config.toml
n_layer = 12
d_model = 160
d_expert = 32
activation = "swiglu"
moe_layers = [0, 1, 2, 3, 4, 5, 6, 7, 8, 9, 10, 11]
router_score = "sigmoid"
normalize_top_k = true
balance_loss = 0.00019
balance_bias = true
router_logit_norm = 1.5
tie_embeddings = false
seq_len = 512
dataset = "wikipedia_en"
Below are experts of layer 5 (counted from 0) of a mixture-of-experts language model. Rows are named router (the router's row for the expert), gate (a neuron's input weights, with its number), up (a neuron's input weights, with its number), down (a neuron's output weights, with its number) and show model dimensions 0-79. Each number is 50 + 10 x the weight over its row's rms, rounded and kept within 0 to 99.
Before each expert's rows: a language model's description of what the expert responds to; "comes before" lists some tokens at least twice as common just after its tokens as in all text. This comes from a sample of Wikipedia text that the model never trained on. Tokens count by the router's weight.

# expert 41
Description: Numeric table cells. Pipes, zeros and small numbers inside dense statistics tables of goals, medals and results, plus semicolons between score lines.
comes before: "\n", " |", " 0", "  ", ";", " 1"
router:63 52 59 48 51 54 53 58 52 52 55 37 44 48 53 38 44 41 59 46 64 46 53 29 72 47 37 54 59 48 44 58 59 58 67 51 38 56 48 27 47 38 63 37 46 53 49 38 64 41 72 44 42 67 44 54 64 57 46 53 44 55 56 58 56 42 43 38 61 51 63 41 52 57 45 54 57 45 37 69
gate0:39 56 67 46 65 56 34 47 48 52 66 58 39 41 40 47 66 62 48 50 42 33 51 54 49 39 46 56 49 41 34 43 43 48 37 57 50 44 59 58 54 70 48 54 47 62 56 47 39 56 59 56 54 52 49 56 57 59 48 54 60 47 40 38 63 36 50 39 58 69 56 55 49 55 44 48 49 26 36 65
up0:54 40 49 30 53 40 47 55 83 53 59 46 47 51 74 45 48 51 64 56 35 40 50 30 38 53 56 59 49 47 52 51 31 67 37 43 60 48 35 53 59 43 60 74 52 54 54 48 52 48 58 49 59 63 41 57 46 43 53 56 72 34 50 44 27 42 48 47 45 52 52 56 37 49 56 59 42 58 66 47
down0:64 67 42 33 52 49 57 44 43 36 52 33 51 52 55 29 31 67 49 55 73 48 56 64 48 40 35 38 58 41 54 65 39 49 45 44 62 59 49 53 46 44 40 51 53 52 48 56 54 55 42 52 53 52 47 38 46 63 49 45 65 36 52 44 44 56 39 53 43 45 38 51 31 36 44 56 37 58 49 39
gate1:53 37 38 40 52 69 61 39 58 44 59 17 29 52 50 49 58 39 42 60 66 53 50 47 55 45 38 48 54 57 61 49 73 50 71 40 47 51 54 54 57 38 50 45 55 61 37 39 33 35 47 60 49 40 55 54 40 55 55 49 50 44 48 69 44 47 48 53 62 63 50 56 36 55 41 40 47 42 44 59
up1:49 46 34 56 27 37 65 50 32 43 52 47 42 56 54 50 44 46 24 67 50 63 63 41 49 49 38 50 56 50 64 39 60 39 45 55 42 53 36 51 48 31 66 42 41 52 30 52 40 59 39 62 54 35 49 58 47 55 50 58 59 66 51 68 59 52 59 65 48 53 34 62 60 56 48 51 49 60 55 57
down1:40 57 31 45 52 53 51 70 56 47 41 44 48 41 66 41 42 30 37 57 40 38 42 34 46 50 55 33 42 43 59 52 63 50 40 58 32 59 53 50 62 36 44 56 52 49 36 58 47 41 50 42 60 55 49 68 57 61 62 37 51 46 53 56 52 43 44 66 51 63 57 54 52 52 56 43 55 42 62 57
gate2:34 48 33 53 62 68 53 46 44 56 56 48 59 51 63 40 59 47 52 30 49 42 55 48 73 46 37 36 42 64 43 39 55 59 47 56 69 52 80 67 58 52 51 39 37 53 50 71 43 65 51 37 39 67 59 62 41 41 63 53 59 29 44 55 75 51 42 56 47 54 36 46 48 55 44 53 49 41 31 51
up2:74 47 47 21 35 50 44 45 45 43 41 75 48 54 53 68 53 53 59 49 60 42 44 39 45 45 41 52 44 48 54 48 46 54 54 31 40 73 53 53 37 48 62 39 53 53 24 56 57 48 47 64 63 43 41 54 67 56 60 33 35 58 48 48 36 55 44 47 77 52 58 42 68 55 34 25 50 63 47 49
down2:46 39 53 41 42 63 43 50 33 43 53 63 31 52 54 60 37 43 51 56 50 45 48 51 36 37 62 42 46 41 60 37 67 48 51 53 49 48 53 68 48 61 40 71 58 44 55 54 61 66 58 46 58 58 49 39 58 31 52 42 58 52 52 47 61 64 45 39 39 67 46 42 47 38 60 40 63 47 38 51
gate3:50 21 55 40 58 51 55 46 53 38 42 38 33 46 74 37 47 54 49 39 55 47 68 55 38 52 57 51 47 61 51 54 48 42 53 53 40 35 50 49 55 59 39 37 63 50 70 63 44 52 48 53 38 60 70 46 49 55 41 59 36 38 59 44 53 39 66 31 51 53 59 50 49 63 40 45 61 43 53 42
up3:48 46 59 43 40 52 61 42 33 55 49 33 44 54 53 41 54 46 54 37 63 36 62 39 49 58 48 50 64 52 51 46 68 58 66 66 39 56 38 47 46 45 57 39 52 55 28 37 49 44 45 82 62 23 48 56 54 62 44 38 48 52 31 52 40 52 50 41 80 58 51 49 41 48 52 29 57 62 55 43
down3:43 54 49 54 43 51 42 37 44 48 51 41 32 59 57 59 56 73 49 52 72 52 45 41 64 43 50 39 46 64 31 36 53 33 63 25 44 35 52 55 55 41 61 51 66 53 44 46 53 63 62 67 39 31 39 68 51 45 48 62 36 44 54 37 47 49 60 35 61 57 50 52 39 44 65 68 54 51 60 44
gate4:52 44 52 49 38 54 59 51 62 54 42 37 47 65 38 43 52 53 71 48 64 65 34 44 45 47 38 60 64 54 42 37 63 48 57 60 45 47 56 47 55 65 55 50 55 55 47 47 54 51 52 47 57 42 51 40 40 67 57 43 52 39 43 46 47 55 70 60 43 53 41 72 44 60 47 55 56 49 42 38
up4:55 45 54 52 56 55 47 49 64 37 29 55 44 41 52 49 41 49 42 29 58 42 57 69 37 57 50 51 50 50 53 32 72 59 49 38 49 49 48 59 55 72 54 40 47 47 71 71 48 41 48 66 47 49 56 60 56 54 38 57 60 44 52 49 55 64 49 49 48 36 55 46 65 60 70 55 58 41 53 53
down4:55 59 49 55 41 42 53 57 65 53 51 53 57 49 48 47 59 37 63 58 46 53 48 53 53 33 52 25 64 30 66 38 46 63 52 39 59 48 48 48 47 55 73 43 57 60 35 44 44 33 59 56 58 47 44 62 51 52 52 49 58 40 53 56 56 44 29 50 55 55 44 55 53 45 34 56 47 46 58 52
gate5:70 49 26 53 45 48 54 37 41 41 28 71 32 43 30 60 46 50 44 43 63 45 42 65 48 54 53 42 63 44 55 50 53 66 59 44 42 57 58 46 50 52 51 63 60 51 48 53 54 43 48 65 37 24 56 54 48 30 48 46 39 60 48 41 67 61 56 52 63 40 57 56 67 57 40 54 51 55 67 44
up5:56 55 48 60 59 51 36 51 48 42 61 41 67 45 43 54 48 22 58 67 49 43 53 27 61 43 29 57 42 67 44 53 64 53 50 50 51 52 43 51 54 47 73 64 60 69 71 66 62 28 58 46 45 51 41 54 54 48 55 65 36 48 62 50 63 48 46 49 52 52 55 43 46 58 41 56 46 66 49 60
down5:46 49 56 47 54 44 41 59 43 47 41 53 43 45 36 54 55 38 59 70 48 43 56 57 40 52 40 47 37 34 38 65 38 48 46 37 43 52 54 48 69 56 63 35 52 50 57 51 59 63 61 41 52 49 41 52 62 36 80 57 70 65 62 45 46 52 55 33 34 44 52 62 51 65 52 45 43 53 51 55
gate6:60 76 43 71 68 57 67 60 74 45 45 47 41 63 31 38 69 54 58 48 45 41 47 56 41 38 52 40 53 50 31 56 55 56 55 47 44 38 57 41 53 57 48 53 52 58 50 40 39 56 59 49 39 21 71 45 46 43 43 47 45 69 61 61 59 44 62 52 61 48 52 62 51 41 56 47 56 50 27 46
up6:53 71 37 45 63 38 49 63 33 50 34 43 53 52 48 45 52 55 42 54 45 48 53 58 51 62 63 57 35 57 39 50 35 49 25 51 42 59 54 51 47 38 53 53 38 40 63 62 48 65 54 39 38 23 58 45 65 56 35 47 62 55 53 53 55 32 49 49 35 28 59 39 42 61 50 45 47 62 43 45
down6:51 42 52 54 64 58 51 48 41 55 33 41 44 34 43 38 57 54 45 49 58 63 59 46 48 46 52 41 53 39 61 58 45 44 50 50 56 61 56 67 43 44 47 63 53 62 45 79 55 42 47 36 43 43 42 36 56 43 44 51 63 40 56 42 60 52 44 33 43 54 61 41 38 51 48 57 29 49 39 60
gate7:57 47 70 36 53 61 51 69 58 50 53 53 53 48 56 63 36 63 65 43 39 48 54 53 43 53 51 23 48 56 59 68 61 50 38 60 41 53 58 54 46 56 36 48 45 63 48 52 42 57 49 72 57 54 57 45 57 66 40 49 50 52 43 48 49 53 56 26 44 67 45 42 47 50 39 26 49 43 55 42
up7:62 35 59 44 62 49 51 47 41 45 46 56 47 58 36 52 57 55 62 57 49 53 39 47 52 43 46 43 61 44 31 46 35 58 45 56 23 52 54 55 46 47 58 67 66 54 45 77 49 41 45 55 51 40 38 32 46 52 23 48 45 40 40 42 51 73 51 38 31 53 56 43 49 39 56 45 60 59 64 27
down7:49 51 58 56 47 65 38 46 58 43 63 49 41 44 59 58 60 30 28 39 51 65 35 48 63 65 56 44 49 43 47 59 39 29 71 42 54 64 52 34 35 62 47 53 63 47 38 47 44 44 69 40 70 63 32 38 51 47 49 67 36 58 42 53 35 50 56 59 52 61 42 64 55 53 49 59 39 56 59 42
gate8:62 46 59 61 62 28 49 56 66 41 42 61 32 50 50 41 24 62 40 48 40 57 58 47 41 52 53 54 52 50 60 50 52 46 39 47 52 47 43 58 30 51 34 37 61 47 42 55 54 41 37 28 47 45 65 51 47 62 66 38 48 47 57 44 37 39 62 47 53 42 56 58 32 34 47 58 41 37 50 31
up8:44 53 68 66 61 38 49 38 54 56 59 52 53 49 50 57 65 54 64 55 41 37 41 50 64 60 57 39 51 47 65 58 42 46 39 40 32 55 56 31 58 56 50 52 42 41 41 39 63 64 60 57 46 45 57 57 62 28 32 47 64 39 48 55 52 36 44 53 45 49 51 51 53 42 30 42 29 67 52 60
down8:49 61 65 63 68 36 61 60 31 40 42 49 42 33 50 52 36 66 48 48 44 46 56 43 49 60 44 55 53 65 50 59 41 51 63 24 64 40 63 34 50 54 55 54 48 51 50 41 54 33 45 56 41 46 44 44 54 62 68 68 35 60 37 51 55 60 34 58 48 49 31 54 57 44 31 36 37 39 42 49
gate9:51 58 36 58 52 45 49 47 48 54 53 45 47 36 48 49 50 67 30 41 39 49 60 38 42 48 54 32 52 53 29 35 53 44 54 59 56 28 47 53 57 56 43 68 45 65 61 65 48 47 37 47 63 54 73 48 42 36 61 32 45 42 39 46 46 54 40 62 59 50 41 47 37 40 34 55 51 52 32 50
up9:57 41 32 64 50 47 51 43 57 51 33 36 60 31 61 54 43 62 50 54 37 75 52 53 43 43 65 55 39 56 52 64 40 45 52 48 51 56 62 52 49 28 50 52 46 50 49 48 51 43 52 44 56 52 55 45 49 42 54 50 38 38 53 70 56 66 30 37 57 43 39 55 30 29 53 71 72 51 49 57
down9:43 42 45 52 53 55 49 31 50 55 42 59 57 61 48 61 51 41 58 53 48 40 48 57 68 61 74 41 29 58 42 48 63 42 49 51 48 56 50 40 55 69 48 59 49 40 35 56 53 46 57 32 49 56 31 47 42 42 62 51 40 68 45 55 57 52 61 47 48 47 24 46 68 47 67 57 47 68 52 61
gate10:56 50 37 72 40 49 22 56 56 72 47 36 40 47 43 36 65 63 50 51 47 53 54 53 45 58 55 39 49 58 57 75 59 53 66 52 48 59 43 45 42 62 46 57 66 55 50 38 38 25 45 45 54 41 61 56 43 47 32 61 36 57 60 41 51 47 69 32 40 53 52 44 41 46 40 58 46 47 55 36
up10:66 57 40 44 47 60 54 60 75 48 36 51 63 32 57 40 46 53 24 50 44 47 52 50 49 69 53 47 41 50 48 57 45 64 42 45 45 56 32 53 51 44 37 25 43 52 46 58 47 62 58 41 53 46 39 59 78 51 37 36 66 51 52 51 51 38 44 60 48 53 43 48 51 57 60 46 52 48 55 44
down10:50 51 58 37 41 59 75 58 44 53 67 70 56 66 38 67 29 32 62 58 50 53 55 48 60 43 43 40 56 44 42 55 59 50 48 36 42 59 63 51 35 53 49 36 37 56 52 52 39 56 44 32 37 47 45 46 60 56 43 65 46 73 48 42 62 47 37 54 65 54 49 40 55 36 58 46 47 65 54 64
gate11:28 28 30 37 36 50 56 40 42 41 48 41 48 52 52 51 51 57 29 53 47 61 47 58 49 49 47 30 59 60 41 47 46 51 59 56 58 48 42 59 41 50 45 64 40 58 43 45 34 59 43 64 48 49 56 44 49 52 46 42 70 59 56 61 42 43 47 55 38 49 37 45 52 56 45 30 50 34 69 40
up11:53 26 36 56 53 46 25 50 57 54 48 42 55 40 73 36 68 45 42 59 32 53 53 58 62 47 52 55 57 44 44 62 50 36 61 47 36 59 61 44 53 53 52 33 59 43 59 47 26 46 53 47 49 56 59 53 49 51 37 56 39 36 45 50 52 41 54 49 50 60 35 44 44 44 58 47 37 53 48 55
down11:38 51 69 75 44 45 49 44 66 51 45 48 37 66 46 60 33 44 50 42 38 53 60 45 56 52 49 38 56 49 65 43 35 56 37 39 51 48 40 66 33 55 41 47 42 58 54 52 56 49 50 63 46 64 57 54 34 51 25 54 46 54 51 46 62 76 57 53 46 55 40 56 54 50 52 55 62 50 35 43
gate12:52 42 60 68 48 61 77 47 50 48 67 53 64 44 52 38 45 39 73 45 48 44 70 46 57 48 44 43 56 53 43 50 30 35 51 60 46 64 60 44 65 36 38 40 68 51 63 31 56 38 55 53 43 43 46 58 42 42 25 51 51 37 41 55 54 53 55 54 45 52 54 40 47 47 58 43 52 55 62 60
up12:45 49 39 39 48 45 44 41 38 50 60 59 49 49 33 41 32 42 52 58 39 52 47 32 47 38 34 57 73 43 46 54 60 73 47 46 44 72 63 54 51 44 51 51 66 47 41 49 61 30 58 55 45 33 51 58 49 46 54 49 32 63 69 40 61 56 40 59 55 50 58 48 58 56 57 43 52 64 54 52
down12:53 42 47 58 60 50 55 54 47 55 48 48 46 46 50 58 36 38 47 70 63 41 59 49 37 53 45 60 53 49 52 37 65 35 41 37 45 63 47 34 51 14 53 37 50 36 50 37 36 33 50 54 56 60 42 65 43 41 53 55 39 48 49 44 67 48 57 50 48 60 58 50 40 50 74 61 55 64 50 41
gate13:33 42 40 37 54 51 55 52 52 40 36 51 40 61 47 52 49 47 46 56 62 53 53 38 44 36 67 54 34 63 59 44 61 24 58 52 49 49 46 52 64 59 57 57 39 43 54 51 21 73 44 64 56 60 75 46 39 57 50 51 50 50 37 47 43 49 54 43 63 47 53 45 48 60 45 38 38 39 58 51
up13:48 55 58 66 50 23 31 64 39 55 70 62 50 55 60 42 47 44 59 55 46 47 49 44 52 45 40 50 50 40 48 62 40 72 56 41 30 60 43 35 61 59 53 35 59 48 56 42 45 40 68 39 46 60 39 52 51 47 60 46 45 61 75 40 40 38 44 67 56 44 53 41 47 41 39 73 43 58 50 54
down13:54 51 47 52 50 60 17 48 51 59 45 51 38 51 51 50 40 48 40 48 59 64 50 40 48 32 50 55 45 48 55 57 55 37 36 63 52 50 47 59 53 52 68 57 59 57 55 36 52 60 66 54 57 59 44 62 50 41 46 50 51 60 46 40 67 32 38 44 59 52 49 53 38 44 38 36 34 32 52 56
gate14:35 54 53 32 60 49 44 45 33 59 37 43 48 48 56 38 68 57 57 51 40 52 58 50 47 45 49 56 41 53 50 39 69 46 42 52 59 39 51 56 52 58 50 56 51 64 63 47 43 79 48 52 63 60 55 37 47 43 48 31 57 49 29 55 57 51 60 41 35 50 51 52 39 47 49 31 65 29 46 39
up14:69 52 42 38 49 55 67 49 34 49 41 47 56 45 45 47 47 57 43 49 66 46 57 47 43 35 48 39 69 50 37 47 51 54 62 56 49 41 50 67 44 33 52 56 53 73 58 44 45 58 37 51 47 46 55 34 40 43 54 43 62 62 19 55 30 45 54 61 50 47 36 58 49 51 48 46 57 31 43 46
down14:60 46 59 70 52 71 59 35 42 41 33 34 50 62 55 31 50 46 60 60 53 38 46 51 41 65 42 58 51 51 45 39 61 32 45 40 65 49 45 47 58 32 54 58 69 54 55 58 67 46 60 54 49 61 44 72 38 34 53 45 66 45 54 38 48 56 58 57 53 54 45 58 67 40 41 60 27 34 33 54
gate15:57 53 59 42 49 30 73 60 36 47 51 48 62 63 41 52 58 67 57 47 63 51 42 63 40 54 41 57 43 37 40 40 57 52 40 63 69 49 35 42 43 58 38 32 65 51 69 46 37 40 57 55 52 49 55 57 46 44 39 44 45 52 47 50 53 52 36 57 38 52 40 56 35 40 77 45 43 38 54 43
up15:50 58 49 43 58 59 55 44 47 51 51 45 39 40 41 36 45 61 64 46 59 32 39 52 50 26 54 53 59 59 59 48 70 34 60 29 48 47 61 55 57 48 59 44 54 54 60 56 37 58 60 53 37 57 53 55 48 51 50 52 22 50 43 54 66 47 48 32 53 52 50 44 41 61 46 59 36 45 36 69
down15:45 38 40 45 34 43 68 57 47 52 38 41 42 47 49 48 52 50 37 41 52 54 55 80 53 57 52 54 43 44 57 49 51 59 45 64 43 48 49 39 44 55 42 44 47 50 67 47 33 28 50 55 51 34 50 55 40 39 73 54 54 60 48 62 64 42 44 38 55 39 41 60 44 62 59 47 32 51 45 44
gate16:49 71 46 39 52 39 58 46 50 53 53 50 52 52 43 47 53 44 42 32 32 54 66 50 52 52 65 50 54 51 55 53 47 73 48 50 55 45 52 46 47 44 52 41 49 53 37 62 64 49 52 39 67 40 47 54 48 37 66 19 48 58 69 65 43 38 50 43 39 33 46 50 43 53 34 63 49 79 33 72
up16:50 38 38 35 62 52 49 56 58 46 63 55 49 43 47 40 43 53 56 32 49 53 44 73 44 45 51 37 42 44 44 43 47 45 64 55 37 55 67 63 34 38 54 61 50 75 62 36 40 63 55 56 41 65 56 33 54 52 52 44 46 52 43 33 42 67 23 36 48 57 46 56 42 65 55 42 56 41 45 49
down16:36 44 51 56 27 39 53 44 72 46 58 37 60 46 60 58 59 40 52 56 46 36 43 59 35 60 54 31 49 50 45 45 54 74 42 60 31 44 42 73 49 49 63 55 36 54 44 45 43 31 51 44 46 56 60 50 47 52 42 62 45 70 44 47 43 45 51 53 45 42 42 65 53 56 74 59 68 44 43 55
gate17:59 40 47 33 64 48 44 50 45 54 46 41 49 48 52 47 55 52 57 55 56 54 42 67 47 59 52 44 62 39 40 71 67 66 65 35 42 33 43 57 39 59 44 65 50 57 53 69 57 50 53 65 60 48 62 57 63 33 53 42 54 66 40 35 49 51 68 24 70 56 52 53 55 61 66 44 64 42 31 57
up17:59 42 47 48 62 60 48 53 59 48 70 45 55 41 59 50 32 50 46 51 52 42 64 56 64 52 44 46 63 53 75 38 38 41 33 59 33 70 55 52 44 57 52 57 65 59 62 41 46 38 53 53 44 29 45 61 36 65 49 49 63 53 48 46 58 47 51 52 46 64 32 45 54 40 51 56 32 40 57 43
down17:52 69 56 48 79 57 36 52 49 69 61 57 56 49 52 39 46 40 52 41 29 61 52 42 49 49 34 55 57 50 43 52 47 47 36 47 60 49 58 44 71 58 48 56 49 47 45 48 41 29 70 38 46 63 60 58 56 46 26 45 70 53 53 53 47 50 30 51 42 38 62 47 36 76 60 45 47 49 57 72
gate18:71 61 38 35 46 22 65 48 56 39 48 41 50 48 54 48 56 63 52 53 64 41 62 44 54 64 56 47 64 48 61 52 64 52 39 70 69 39 50 54 48 58 41 34 62 66 37 32 64 47 45 54 56 46 48 62 42 32 63 44 42 55 59 73 31 44 53 63 47 56 47 81 60 45 46 65 42 57 40 70
up18:50 56 42 47 62 56 53 57 40 55 40 35 46 49 40 47 75 77 43 48 41 39 62 62 48 56 48 46 51 33 42 54 53 66 34 71 53 50 58 55 34 46 42 68 56 58 65 48 59 44 51 69 62 52 54 49 47 28 41 43 42 56 48 48 49 51 52 56 59 68 50 52 56 43 59 53 61 50 39 61
down18:48 64 66 41 60 42 39 34 54 54 63 67 55 49 51 65 65 38 41 34 53 45 40 47 49 67 67 50 38 62 47 61 55 61 47 33 53 38 55 40 58 63 47 62 53 64 52 27 63 59 51 61 57 46 37 48 50 48 49 53 51 57 31 30 52 49 70 49 31 45 49 41 46 42 41 58 48 42 49 58
gate19:35 48 62 32 65 54 42 66 42 62 59 62 60 58 54 38 46 42 71 49 47 37 58 36 59 35 44 57 48 47 59 60 61 52 58 33 50 45 57 40 53 60 61 61 48 66 60 52 44 63 62 36 40 49 53 49 36 44 58 43 32 49 47 46 54 43 58 24 58 56 53 45 51 64 38 37 44 50 55 65
up19:61 47 47 48 54 57 53 72 51 53 41 50 52 51 60 47 54 29 46 51 49 35 45 46 51 51 48 45 64 56 58 55 56 66 48 61 30 65 37 37 60 64 57 54 64 41 64 39 50 53 59 58 49 40 47 40 61 51 45 52 30 63 59 49 64 27 61 50 57 58 42 53 49 41 30 44 45 50 55 56
down19:59 54 60 53 68 60 50 57 41 55 62 54 53 57 47 56 45 45 73 57 55 41 58 54 74 47 66 44 53 30 63 38 44 50 69 57 58 42 51 30 43 59 57 42 68 42 61 70 50 65 73 42 58 54 49 34 49 56 51 52 67 57 33 35 48 45 42 49 45 25 52 46 51 33 56 50 60 58 42 49
gate20:65 58 60 38 55 67 54 51 41 58 44 34 66 51 49 46 60 47 48 60 37 60 32 50 52 38 37 53 66 40 27 43 59 55 44 61 49 42 46 31 59 46 58 51 58 51 33 67 35 48 56 42 50 50 56 74 42 46 33 46 42 43 64 61 60 40 64 50 46 58 46 48 45 55 36 56 59 78 41 67
up20:42 54 43 58 43 66 44 48 29 41 32 46 61 45 36 53 54 48 26 55 55 58 56 60 46 46 60 52 49 64 60 48 49 38 41 47 44 50 59 70 48 41 49 48 53 53 45 36 46 63 45 59 46 40 55 40 68 53 67 47 50 47 42 44 52 51 68 55 39 62 44 42 52 51 48 51 48 21 43 44
down20:55 50 51 42 63 75 41 49 50 34 60 69 45 45 67 65 53 38 45 52 52 51 42 41 30 56 69 70 61 47 48 53 73 39 54 63 48 47 58 69 55 60 55 42 63 36 39 43 46 52 25 28 56 62 49 49 52 44 50 44 57 61 52 58 36 63 49 48 42 39 48 42 59 52 50 42 53 50 42 43
gate21:71 48 42 45 18 54 33 47 55 46 42 46 35 48 47 48 41 37 60 65 41 53 53 44 40 71 49 62 52 42 51 64 32 50 63 25 45 44 34 51 61 41 60 38 47 40 55 45 53 34 38 55 59 38 51 44 62 58 59 77 57 49 46 59 44 49 47 47 54 46 60 72 48 55 53 44 70 61 47 25
up21:47 68 49 53 69 64 50 44 52 59 55 60 41 46 42 59 55 54 69 43 41 47 40 38 61 46 33 32 62 55 26 43 50 49 57 55 44 38 72 59 45 41 53 50 34 52 60 62 63 50 52 65 46 48 52 61 47 48 38 35 55 48 76 47 48 60 34 51 40 44 62 56 49 58 57 44 61 64 47 47
down21:60 62 48 57 61 48 40 69 32 48 58 50 49 60 34 51 39 61 61 31 53 56 31 48 70 41 48 44 53 31 37 39 38 51 53 50 33 48 57 44 40 45 38 35 38 47 44 58 52 61 59 57 56 61 50 60 58 45 44 60 52 52 48 53 59 56 27 39 54 51 45 44 34 49 55 65 51 55 33 53
gate22:38 56 53 53 46 50 36 37 43 60 31 73 50 54 76 54 56 36 62 54 54 40 50 48 63 45 40 53 69 43 36 47 67 53 37 41 61 35 48 47 61 49 67 56 49 49 39 68 44 46 56 62 45 53 42 50 33 41 51 60 38 58 42 63 60 50 45 44 39 67 57 45 56 52 61 42 62 68 55 68
up22:38 75 40 54 63 35 59 58 55 51 63 51 47 51 41 38 59 48 44 52 41 46 50 65 57 43 40 53 47 53 48 50 56 47 45 46 65 31 62 43 45 54 50 50 41 69 41 47 30 40 52 35 45 37 49 38 35 64 43 38 45 57 67 43 46 47 53 65 56 52 52 54 41 47 45 53 66 54 41 50
down22:42 66 43 45 40 55 47 49 65 44 46 66 48 51 58 45 59 54 52 42 45 48 38 49 59 38 35 41 57 57 59 43 56 54 48 36 37 40 61 55 60 53 59 45 31 43 41 55 35 38 52 48 37 65 66 69 43 36 57 71 44 62 56 66 43 57 57 41 59 58 37 30 52 61 55 43 65 61 57 64
gate23:40 58 65 59 68 60 51 55 44 56 66 30 55 55 23 44 55 42 51 50 44 64 55 59 58 42 52 49 26 48 44 49 60 33 38 56 44 55 46 57 37 56 61 55 46 66 42 52 50 37 48 52 45 56 57 54 38 48 37 73 52 58 63 50 46 60 43 40 33 51 40 47 38 40 54 57 46 40 59 47
up23:44 34 49 35 46 50 50 54 43 40 48 38 28 44 49 47 52 39 38 40 46 60 53 41 42 66 57 54 36 41 39 45 50 46 67 53 57 46 39 51 44 42 44 47 34 51 46 53 45 62 52 42 60 53 63 43 69 44 43 48 36 57 55 63 49 61 52 53 58 46 55 35 62 47 55 32 62 42 37 33
down23:48 30 58 47 40 51 64 43 51 55 66 35 77 73 60 38 67 46 52 58 58 59 34 55 47 46 50 45 57 40 63 48 49 36 45 40 64 48 41 43 61 50 55 44 47 55 60 37 62 51 47 48 58 58 53 54 55 52 42 44 49 51 50 61 45 61 38 52 42 57 44 38 34 35 48 50 48 54 49 59
gate24:61 65 53 26 55 48 46 38 43 45 54 49 52 35 66 44 55 49 61 37 48 37 49 40 38 52 40 37 58 49 32 44 68 60 62 44 52 32 58 55 49 38 51 57 52 54 41 56 59 59 55 58 47 60 43 43 35 26 53 61 47 49 33 71 53 41 56 60 58 61 61 40 62 62 51 46 47 67 54 46
up24:57 44 47 68 65 49 47 51 43 47 55 42 49 31 45 49 43 52 61 61 32 57 65 39 42 51 50 53 69 41 55 43 47 69 49 58 48 57 49 44 47 40 34 71 52 70 71 54 52 46 51 55 41 38 52 27 35 58 44 44 45 46 45 47 58 46 45 44 46 49 28 44 42 24 51 41 53 59 50 47
down24:70 60 52 62 47 41 47 43 62 54 59 65 40 42 42 50 43 49 44 39 56 66 32 45 44 34 51 40 53 42 31 53 56 56 50 56 33 39 49 60 56 54 48 56 52 59 39 52 37 35 52 38 51 67 66 54 50 46 48 39 35 45 54 63 57 41 45 69 48 51 46 39 51 64 55 42 56 28 43 43
gate25:68 48 56 43 44 59 49 64 53 42 50 35 45 46 51 48 49 49 26 48 55 53 48 33 52 70 59 63 37 52 61 42 63 60 49 55 31 73 47 42 62 53 45 36 36 58 59 59 44 36 56 50 39 53 46 69 66 66 47 74 31 44 56 60 59 40 42 55 60 72 48 33 38 30 52 49 37 40 43 59
up25:35 40 57 55 62 45 49 50 67 65 52 73 49 42 36 54 50 59 57 35 51 43 46 57 53 46 59 31 58 52 50 43 47 40 51 58 54 53 65 55 36 63 51 50 57 64 61 51 45 37 56 55 35 61 56 39 57 41 39 45 42 60 39 46 55 56 31 36 74 42 47 50 62 55 48 56 64 53 58 38
down25:44 55 60 55 50 46 37 48 63 46 43 46 41 58 52 38 45 69 68 35 44 51 53 50 64 37 25 46 46 31 63 66 28 56 72 56 65 28 65 61 29 57 45 60 47 59 52 49 54 50 66 44 61 59 45 41 45 47 61 51 55 54 42 45 72 62 56 39 39 62 42 30 40 58 41 59 54 46 49 60
gate26:51 54 59 55 37 30 54 41 58 44 34 53 50 58 62 56 65 69 55 43 66 49 50 40 46 49 73 57 57 66 31 44 45 37 48 39 39 57 64 63 55 55 46 38 50 39 44 65 69 49 46 51 48 33 59 71 52 50 43 58 55 53 43 56 40 53 52 37 54 59 56 50 61 55 63 39 37 29 52 34
up26:62 53 52 53 69 39 51 59 61 63 49 38 50 42 57 54 79 58 65 39 57 36 39 54 63 52 51 50 41 49 47 51 51 72 59 65 50 49 60 51 56 44 53 37 49 64 54 46 47 62 54 49 41 48 55 53 47 25 50 38 43 48 38 69 45 60 71 45 43 49 51 64 55 57 39 53 54 45 22 51
down26:41 43 34 48 33 45 50 47 49 49 43 44 59 50 34 53 53 51 70 60 30 63 51 60 53 67 57 54 52 55 38 52 34 68 44 49 39 53 48 60 53 63 58 75 50 46 21 66 55 61 65 54 34 59 46 45 57 41 50 66 52 41 59 44 50 69 53 47 55 61 63 54 53 56 48 60 55 62 50 47
gate27:37 77 55 58 69 43 56 41 48 59 73 42 45 46 65 37 40 47 67 42 32 40 42 38 48 43 53 45 57 58 52 26 63 63 32 55 51 52 52 41 58 67 50 42 61 44 58 46 56 67 58 31 29 56 57 62 47 50 39 58 47 52 64 56 49 45 58 48 42 56 40 52 51 44 53 64 35 38 47 56
up27:49 46 53 56 35 62 46 52 66 42 39 44 41 53 51 45 47 58 48 53 48 68 45 63 38 51 58 42 40 50 48 60 47 51 62 32 59 42 53 39 46 40 41 27 42 47 58 49 42 73 56 56 73 47 77 33 56 49 38 45 67 43 42 34 49 41 52 41 53 54 51 60 48 46 54 38 71 51 39 35
down27:58 42 53 51 34 40 26 57 58 51 45 62 42 34 36 44 45 41 33 42 59 53 53 43 46 52 51 44 62 61 62 78 46 53 58 46 34 51 47 38 52 70 58 45 69 50 59 51 42 49 48 37 53 52 48 58 65 44 52 37 55 51 50 33 58 48 68 59 22 60 59 65 61 67 57 45 29 50 55 51